Weights of a small mixture-of-experts language model, trained from scratch on English Wikipedia.
Size: 14 layers, width 256, 94.9M parameters.
Experts: 2 picks a token, a softmax router, a shared expert of 192 neurons.
Training: a variant of Adam for the experts, 448M tokens, 4635 steps.
Below are experts of layer 11 (counted from 0) of a mixture-of-experts language model. Rows are named router (the router's row for the expert), gate (a neuron's input weights, with its number), up (a neuron's input weights, with its number) and show model dimensions 0-255. Each number is 50 + 15 x the weight over its row's rms, rounded and kept within 0 to 99.
Before each expert's rows: "gets" lists some tokens that make up at least twice as much of what it gets as of all text. This comes from a sample of Wikipedia text that the model never trained on. Tokens count by the router's weight.

# expert 40
gets: " |", ";", ")", "---|---|---|---|", "|---|---|", "|---|---|---|"
router:30 56 71 51 38 39 51 43 30 44 58 37 31 60 43 66 61 38 52 22 41 48 38 37 51 49 35 60 48 57 34 62 55 51 60 29 24 54 58 48 17 66 61 55 58 48 68 32 34 62 74 34 66 53 37 49 28 48 75 48 51 47 27 70 76 51 63 45 66 47 30 43 41 38 29 43 26 35 66 44 65 57 49 61 60 32 34 30 66 73 70 63 44 36 32 41 40 70 51 28 64 38 61 68 64 39 52 38 28 40 26 27 35 64 45 69 31 60 38 33 64 28 56 82 52 78 54 24 42 40 51 58 62 49 58 44 33 55 48 55 33 69 58 56 68 53 34 12 18 60 59 69 73 30 36 68 25 72 59 57 71 21 53 64 37 67 32 36 83 66 68 48 52 53 60 59 56 70 43 26 42 34 58 83 60 65 60 48 36 47 47 66 59 58 47 39 49 42 65 36 55 53 36 32 49 79 43 25 68 27 72 51 40 33 47 56 49 18 62 60 49 47 58 39 70 63 29 42 47 57 75 76 36 44 45 68 52 76 44 42 47 52 70 37 28 53 40 58 18 35 56 25 67 47 21 54
gate1:78 45 77 41 49 62 53 62 56 60 33 32 38 21 33 49 48 69 72 59 57 77 58 48 39 38 40 47 43 36 14 46 47 45 53 54 36 53 65 62 57 41 35 38 63 59 39 21 35 31 70 38 42 31 36 56 43 38 45 62 73 49 55 36 46 54 44 39 69 35 51 51 43 41 32 37 59 50 71 26 62 51 73 45 72 50 33 25 42 57 35 41 36 86 29 50 37 40 49 38 72 70 36 68 70 51 23 58 36 31 52 46 34 40 70 51 45 43 43 35 18 68 77 33 39 83 52 22 71 39 41 63 51 56 55 27 52 45 21 42 20 50 22 66 78 63 54 41 44 46 41 25 44 37 83 56 59 73 39 49 63 44 62 48 64 68 43 45 46 37 57 53 43 39 50 34 20 47 61 50 26 57 28 59 58 24 50 38 57 41 67 83 25 36 58 46 56 45 45 29 29 31 38 70 56 68 38 42 55 56 32 50 58 34 65 72 35 45 50 40 68 37 59 54 55 47 37 99 46 60 73 54 50 32 53 40 75 44 63 60 57 29 58 48 56 43 60 40 52 28 34 42 43 85 39 27
up1:68 55 53 62 83 58 58 82 49 38 44 22 64 70 40 55 72 46 58 49 47 77 14 67 49 78 37 36 28 50 49 73 42 49 57 45 25 69 66 44 57 67 62 55 55 58 60 54 44 41 40 61 41 46 59 55 69 15 43 65 71 48 45 42 42 40 45 43 50 57 19 50 40 39 68 40 38 68 45 44 40 14 30 31 44 22 14 25 21 61 39 44 30 29 35 55 51 49 38 41 50 48 72 34 31 49 51 59 50 65 46 58 55 20 53 38 24 44 73 63 41 40 42 53 29 50 69 77 36 31 51 41 46 56 63 44 69 44 45 63 50 54 44 34 12 51 59 31 51 32 56 13 50 41 47 23 39 63 81 59 41 42 56 59 36 34 41 52 63 25 44 54 54 43 17 63 29 25 35 59 75 59 61 31 67 62 43 32 55 47 38 48 33 57 89 49 57 27 52 55 24 70 45 33 46 49 34 27 42 48 39 26 36 44 61 33 62 55 46 45 54 66 38 53 66 46 38 54 34 45 68 59 68 25 53 32 53 36 21 56 53 32 57 50 45 41 71 34 80 33 33 56 50 55 74 42

# expert 14
gets: " |", ";", ",", "\n", "|", "=="
router:43 73 56 45 52 28 57 34 33 35 53 39 42 58 41 54 47 47 65 48 50 50 26 26 38 46 45 51 32 46 36 70 40 67 55 21 31 44 68 32 45 51 76 54 55 53 63 45 51 51 62 47 66 57 46 29 27 70 59 58 68 24 23 72 53 28 68 37 59 33 27 46 35 20 39 37 38 47 55 51 56 66 49 73 56 52 36 42 70 55 58 54 47 34 35 44 43 54 33 43 72 45 61 68 61 26 55 51 36 70 23 47 10 68 26 54 57 55 37 37 76 39 66 77 52 71 68 33 54 37 20 59 41 26 36 20 36 63 29 70 46 71 57 66 68 44 41 20 42 59 53 58 65 32 32 58 52 58 52 60 88 12 60 57 35 71 23 28 75 50 54 36 61 43 59 70 55 65 71 28 31 61 67 66 59 62 61 67 66 30 39 55 44 58 41 41 63 46 64 44 26 71 33 46 53 39 54 37 44 47 67 65 46 25 57 56 48 32 57 45 31 38 57 31 83 63 22 56 68 51 83 57 39 31 52 74 57 59 48 49 47 78 61 50 44 46 34 66 47 36 45 24 72 68 38 59
gate0:34 82 44 51 48 37 54 36 10 64 37 48 33 43 16 44 40 43 41 51 46 38 57 46 57 48 56 73 49 37 31 64 30 49 39 31 80 46 63 70 41 53 27 49 73 52 82 58 35 23 58 35 54 43 73 68 44 79 37 51 53 52 51 51 72 40 66 59 50 32 71 30 87 35 58 67 75 37 76 76 67 58 30 50 43 33 48 40 53 44 35 40 81 51 49 42 48 18 57 40 58 78 29 66 65 65 70 38 31 68 70 42 18 76 52 82 39 42 40 48 40 66 70 56 46 64 40 53 60 35 51 38 70 33 38 24 48 40 41 72 38 68 47 68 25 67 43 62 48 80 50 51 49 76 38 40 48 83 42 70 39 29 52 58 62 50 10 52 72 43 61 44 43 46 41 41 51 52 55 57 44 56 41 47 54 60 65 67 56 54 38 29 69 47 20 78 61 34 83 72 58 55 40 35 52 51 28 38 21 34 46 52 45 31 57 61 53 41 53 54 64 53 50 58 62 56 59 54 23 51 72 34 23 42 49 53 51 61 66 72 63 47 73 57 70 29 41 47 48 56 46 45 52 44 61 49
up0:38 64 43 61 54 57 46 51 25 55 49 43 43 60 52 47 31 21 35 81 41 57 32 68 68 58 57 43 32 43 18 65 43 66 40 51 64 38 37 47 44 56 46 90 41 48 63 52 26 42 35 26 42 50 81 50 29 53 48 76 45 40 23 79 65 53 34 43 66 54 48 29 60 49 61 31 56 52 57 62 33 41 21 79 56 64 42 50 40 43 42 20 56 22 44 41 53 42 41 64 71 52 48 82 61 65 52 34 44 58 45 43 19 40 31 43 44 37 60 48 32 65 49 35 68 67 50 54 54 22 21 42 49 37 64 50 55 57 20 55 45 45 43 28 56 63 34 40 51 65 43 58 52 71 76 34 78 63 30 74 32 27 25 39 32 43 37 65 53 39 51 61 27 37 49 36 58 23 26 41 21 84 30 37 72 43 51 46 48 49 49 44 49 41 50 54 59 09 64 34 42 51 62 63 60 41 31 32 32 41 56 59 50 48 63 52 60 26 67 53 51 58 57 63 49 49 36 38 37 37 66 37 33 72 42 63 73 20 45 59 42 42 74 71 62 31 68 38 61 56 39 53 88 33 73 73

# expert 2
gets: "2", "1", "3", "0", "9", "8"
router:48 68 74 48 27 54 63 37 32 48 60 54 27 60 46 64 58 36 61 30 46 34 25 26 46 27 39 52 33 58 44 43 33 59 61 29 49 51 62 47 18 55 66 62 61 60 80 20 23 60 61 33 59 63 54 47 21 54 75 44 61 42 47 76 65 26 50 27 79 41 30 39 42 12 52 43 49 56 69 46 60 63 48 72 54 40 33 39 61 62 43 69 27 34 06 33 40 55 29 34 52 38 67 62 62 37 15 37 35 65 52 58 51 58 30 49 39 13 25 41 68 50 56 75 40 56 65 36 31 59 29 63 66 52 51 47 42 69 40 68 47 59 62 71 62 45 28 21 40 50 58 59 44 40 44 57 27 56 56 68 81 24 85 60 47 49 49 49 55 74 55 63 63 55 78 60 42 75 72 41 53 37 49 72 64 72 53 58 55 44 42 57 46 72 38 34 58 31 45 35 45 41 34 36 58 65 69 34 62 39 62 69 32 53 43 56 49 22 51 56 32 49 55 27 68 63 32 39 67 61 61 62 41 48 65 50 62 55 49 48 31 61 92 44 49 49 30 47 33 39 54 39 59 39 34 40
gate0:53 73 54 63 47 63 48 59 71 46 65 36 67 60 34 70 42 46 00 40 36 95 40 46 42 36 43 49 53 60 80 57 41 38 83 50 45 30 58 52 24 73 60 42 31 61 61 43 56 64 85 51 56 34 50 25 74 34 59 52 37 50 42 58 50 63 52 51 45 34 47 33 64 47 47 41 44 35 89 42 33 57 47 64 21 56 77 50 25 46 53 58 39 60 56 77 59 66 34 39 29 49 38 33 53 45 48 29 35 55 29 50 23 52 70 73 50 43 51 30 42 73 51 42 46 57 66 53 32 57 54 56 77 73 63 69 43 45 45 65 47 51 50 76 51 21 59 56 52 81 35 30 57 61 28 47 68 64 35 66 37 55 75 51 66 70 37 54 34 37 57 31 55 62 37 32 29 58 56 62 30 34 45 62 36 58 65 57 39 48 27 47 56 11 41 67 60 40 40 36 46 64 39 42 36 63 52 44 26 68 32 96 46 50 50 59 44 33 69 39 63 51 48 67 45 30 77 40 55 76 52 56 49 39 66 41 56 41 52 25 45 74 50 53 25 75 33 47 58 39 53 42 61 66 35 76
up0:78 55 25 31 47 72 41 35 50 34 73 26 48 39 33 72 66 33 35 43 56 50 63 61 56 38 50 63 62 74 48 46 35 65 81 51 43 55 32 69 31 71 53 78 65 56 39 68 47 26 68 47 43 53 39 43 50 67 46 54 73 18 63 48 43 38 68 56 46 11 65 70 37 36 58 84 55 51 61 38 57 82 50 21 53 41 47 82 49 52 54 50 37 35 44 43 33 46 44 41 51 33 36 56 44 46 39 34 42 69 22 40 63 20 61 47 38 39 46 60 59 75 18 52 61 54 59 48 72 43 45 67 55 47 61 63 37 43 41 51 44 70 39 39 72 49 55 59 30 65 46 73 61 35 39 57 29 46 45 21 53 50 54 49 46 51 12 76 49 55 38 35 47 50 24 47 36 55 42 53 74 20 61 48 63 44 65 54 37 43 21 41 71 45 57 42 39 35 37 25 64 51 46 70 53 38 51 56 17 57 59 62 56 68 82 31 35 25 40 49 71 46 51 39 45 44 56 38 58 63 53 40 45 30 56 42 30 21 69 46 77 49 57 75 55 42 55 46 55 80 59 67 93 53 48 11

# expert 57
gets: "1", "2", "3", "4", "9", "5"
router:41 75 51 45 39 38 47 40 41 52 67 49 38 45 45 52 59 44 62 26 55 24 37 32 46 42 42 75 50 64 41 60 16 67 58 39 41 58 52 37 46 62 70 54 53 30 67 39 37 65 59 36 67 64 40 34 50 65 57 52 53 37 37 48 66 36 52 40 66 36 39 42 39 00 47 17 39 36 58 43 64 65 41 65 44 25 37 25 42 57 66 54 31 30 36 43 29 66 32 35 66 38 62 60 59 26 37 35 50 66 44 34 43 53 28 66 31 23 51 40 67 58 64 68 40 60 63 42 37 53 32 61 66 36 38 23 43 69 41 63 27 63 59 64 75 55 32 38 63 54 69 65 38 31 29 73 31 53 68 54 70 36 78 48 33 60 51 37 60 58 47 45 45 80 73 63 61 61 75 27 30 39 61 68 56 70 54 49 42 44 33 66 55 61 40 30 66 37 70 32 32 84 25 32 62 77 58 42 57 36 62 50 44 38 64 70 50 39 53 53 45 53 47 26 62 60 31 50 50 49 67 46 35 27 51 76 84 66 37 45 45 68 85 47 47 55 33 47 24 25 51 37 69 49 23 56
gate0:38 53 66 64 50 72 43 27 30 29 58 37 29 47 44 30 64 71 59 59 42 42 64 37 41 37 67 48 49 58 43 44 66 69 30 73 33 50 77 59 62 34 36 57 45 44 61 50 50 79 46 55 63 47 36 68 49 37 57 41 34 61 55 57 26 47 42 49 63 14 39 50 33 67 53 48 49 17 47 45 45 50 56 54 72 19 13 36 61 53 60 41 39 74 35 33 63 32 39 53 24 56 73 82 40 19 44 33 37 50 24 53 23 33 44 65 71 41 52 65 35 42 48 30 51 59 54 42 28 55 53 83 45 70 47 48 61 26 67 88 46 59 27 60 54 53 29 26 41 69 32 60 40 55 34 47 22 40 48 62 44 57 39 65 60 48 59 58 50 61 33 30 51 40 56 68 46 58 51 69 43 24 57 61 90 41 66 47 51 72 59 47 57 47 38 27 35 54 44 53 76 38 61 54 52 38 42 44 65 37 41 55 55 56 68 67 07 54 35 69 67 36 74 52 48 40 80 49 67 59 45 38 32 30 28 67 41 63 49 50 45 50 18 46 26 25 66 59 74 32 54 43 41 81 62 42
up0:71 37 44 72 61 69 37 42 60 54 41 41 55 36 37 31 60 61 57 64 45 73 56 35 64 32 73 31 52 41 61 15 51 63 44 76 54 50 49 50 29 35 31 59 49 33 41 63 83 30 63 37 45 47 25 60 76 31 47 60 37 44 56 42 53 62 47 54 76 37 39 34 46 54 68 45 54 52 46 58 41 48 43 68 76 52 50 53 46 60 44 54 24 33 49 60 46 48 71 83 27 52 64 86 55 44 37 27 76 57 47 59 30 56 27 52 52 76 69 24 65 66 61 48 67 43 44 35 68 78 41 83 44 54 90 39 36 48 59 51 36 45 39 48 69 61 48 64 64 67 28 66 60 74 34 32 68 38 45 45 64 61 69 51 64 25 70 60 71 63 44 29 30 67 30 45 64 54 60 43 32 42 79 71 46 51 64 30 46 43 48 52 39 35 45 42 71 31 35 52 81 40 63 62 61 44 55 41 52 47 35 45 42 33 74 57 36 47 17 67 72 56 66 63 66 28 65 19 53 62 71 38 37 58 23 39 51 67 38 54 53 62 53 49 26 32 81 38 26 29 46 46 68 41 66 70